config.yaml
d_expert: 576
d_shared_expert: 0
routed_scale: 2.0
scale_expert_input: true
vocab_size: 16384
Below are experts of layer 5 (counted from 0) of a mixture-of-experts language model. Rows are named router (the router's row for the expert), down (a neuron's output weights, with its number) and show model dimensions 192-287. Each number is 200 + 40 x the weight over its row's rms, rounded and kept within 0 to 999.
Before each expert's rows: "comes before" lists some tokens at least twice as common just after its tokens as in all text. This comes from a sample of Wikipedia text that the model never trained on. Tokens count by the router's weight.

# expert 15
comes before: " to", " the", " a", " that", " in", " of"
router,199,215,242,221,156,209,178,238,208,231,171,184,212,275,198,228,199,205,210,248,206,159,195,187,181,138,213,185,238,164,192,121,207,178,173,189,264,151,211,191,249,152,182,161,228,185,186,237,220,205,171,179,252,148,222,171,170,171,258,241,216,168,204,241,212,266,153,196,218,154,244,276,171,223,263,257,230,248,200,248,169,226,117,192,196,152,196,169,128,214,166,208,225,228,198,169
down4,190,293,204,207,192,127,164,197,195,176,176,215,167,169,147,242,206,158,174,211,221,166,105,258,193,271,227,106,170,153,222,121,130,231,175,191,196,266,226,252,151,198,299,173,203,246,220,219,262,122,195,194,251,165,152,224,168,178,218,228,184,202,209,166,159,254,294,185,177,208,207,169,214,192,168,235,204,290,213,162,270,196,212,199,206,156,247,192,251,115,272,230,106,211,229,199

# expert 6
comes before: " |", "1", ")", "2", "0", "3"
router,227,223,196,136,207,221,185,201,174,189,188,266,172,264,190,257,131,230,219,230,182,201,217,130,240,164,183,221,239,160,242,177,171,177,179,263,161,202,256,259,197,141,240,182,193,147,182,204,186,195,68,160,247,145,171,112,101,208,230,191,251,253,189,209,282,209,148,209,195,168,244,249,158,164,265,202,186,189,137,264,188,203,181,206,146,170,209,246,159,227,189,158,252,213,220,188
down4,224,195,186,147,218,228,249,144,280,181,197,215,201,146,214,214,183,187,187,163,210,214,129,197,227,166,197,158,183,253,231,228,226,250,205,220,207,153,224,181,216,239,231,237,176,251,224,157,269,168,181,257,200,242,150,193,137,158,192,265,199,179,151,160,185,230,211,248,334,128,219,161,177,165,236,145,130,248,223,207,186,217,197,176,217,193,208,132,227,215,243,199,213,186,203,142

# expert 9
comes before: " |", "–", ".", ",", "th", ";"
router,193,242,219,146,170,226,164,232,183,220,105,150,213,310,243,321,159,214,170,221,146,181,269,161,282,151,147,219,250,203,229,167,206,186,201,232,263,199,279,256,211,107,236,146,214,216,168,179,207,242,121,200,249,173,190,139,114,193,198,195,219,239,219,198,183,173,165,222,233,178,218,248,224,127,227,197,218,224,183,271,210,257,188,227,204,176,238,272,164,206,198,172,268,281,186,159
down4,209,155,221,209,246,247,224,246,193,252,260,245,205,203,181,170,242,194,176,161,189,190,271,198,236,173,166,201,142,156,238,154,129,167,217,233,260,265,215,138,183,177,190,185,224,277,187,158,169,198,169,160,220,275,273,216,254,179,213,238,206,205,203,247,227,169,208,151,186,183,185,230,164,188,117,175,225,203,194,196,233,152,194,157,220,214,193,232,236,206,178,136,234,193,205,209

# expert 14
comes before: " of", ",", ".", " in", " and", " for"
router,263,264,240,183,142,189,166,227,215,237,173,136,186,281,250,220,200,296,224,188,252,189,267,183,205,131,190,259,200,210,238,131,200,217,191,229,215,168,254,230,243,149,227,130,232,155,253,135,188,230,166,153,255,153,221,149,113,173,184,186,193,254,210,211,161,207,149,191,196,157,238,259,156,138,267,196,160,200,189,213,192,223,156,242,214,209,215,213,154,213,122,153,265,229,191,179
down0,94,201,169,163,184,255,212,202,233,101,201,175,210,229,275,158,173,195,202,196,238,147,163,219,139,238,286,160,239,209,167,122,176,143,214,214,227,216,233,110,210,198,157,252,210,164,209,195,251,126,246,227,136,214,190,234,209,170,197,238,196,177,185,183,268,166,242,155,217,263,140,164,171,256,196,190,172,219,186,315,190,177,246,192,144,217,187,204,213,222,212,235,237,106,148,180

# expert 8
comes before: ":", " |", " by", "==", "\"", " =="
router,157,244,268,230,211,177,189,231,214,225,87,145,241,232,262,185,169,237,225,199,190,161,217,183,159,253,196,192,227,200,231,164,239,206,252,209,222,195,227,175,198,225,253,135,195,94,258,234,215,191,174,160,215,191,170,137,166,102,189,224,222,186,240,250,198,173,175,182,184,252,184,295,223,102,250,199,182,146,167,267,213,231,226,220,182,195,244,229,197,254,148,154,265,214,194,211
down4,210,144,194,253,205,212,128,146,142,179,188,166,282,228,204,205,170,173,194,265,171,199,223,193,273,203,200,181,204,208,188,198,153,210,203,250,192,194,173,206,217,163,192,246,135,326,221,215,214,191,214,168,150,143,224,215,247,154,187,255,180,162,231,239,211,223,163,238,161,151,194,236,112,256,207,150,127,134,166,204,217,215,232,156,309,173,170,201,307,194,163,204,197,163,235,216

# expert 13
comes before: " the", " a", " his", " their", " its", " this"
router,209,215,231,142,185,195,172,246,226,196,144,211,191,282,219,231,187,208,178,189,185,172,231,176,185,196,144,215,305,142,216,176,205,210,171,225,222,217,223,195,218,111,215,177,168,161,165,230,210,196,104,177,236,153,196,168,182,169,197,234,257,189,208,211,239,251,196,242,251,205,227,234,239,126,197,173,120,240,142,233,159,234,142,171,222,166,204,208,187,198,192,130,245,245,240,125
down4,191,290,161,199,145,220,258,193,199,325,172,266,231,150,257,222,252,248,179,223,237,209,191,238,204,176,253,166,179,156,204,189,232,267,212,111,187,176,197,194,198,133,208,107,150,180,186,120,134,215,159,216,195,166,179,143,152,190,176,234,139,240,251,167,222,202,244,248,268,199,227,94,190,243,167,180,218,125,246,190,186,179,190,204,213,182,210,195,198,237,219,182,226,190,140,212

# expert 2
comes before: "\n", " ", " 0", " 1", " 2", " 3"
router,171,159,233,212,194,253,187,254,195,227,175,255,215,213,278,226,173,227,207,172,196,189,198,226,191,187,163,227,208,153,215,192,200,222,167,206,223,196,255,169,186,180,222,169,221,162,201,188,226,192,139,177,255,165,250,93,84,196,232,279,195,303,156,156,209,196,131,182,183,176,248,254,250,120,196,211,146,220,163,193,132,191,203,163,220,177,229,223,129,172,174,124,279,212,159,190
down0,210,166,210,282,189,213,200,213,143,188,147,139,213,252,276,199,118,138,121,225,248,251,208,140,250,236,188,178,194,220,193,177,186,215,221,203,228,178,113,183,251,150,226,159,189,254,188,225,204,207,180,134,291,175,159,243,143,232,92,200,210,234,167,235,214,185,196,233,191,221,258,216,205,264,275,217,211,249,234,170,248,202,215,203,162,167,240,178,140,171,157,210,164,203,192,186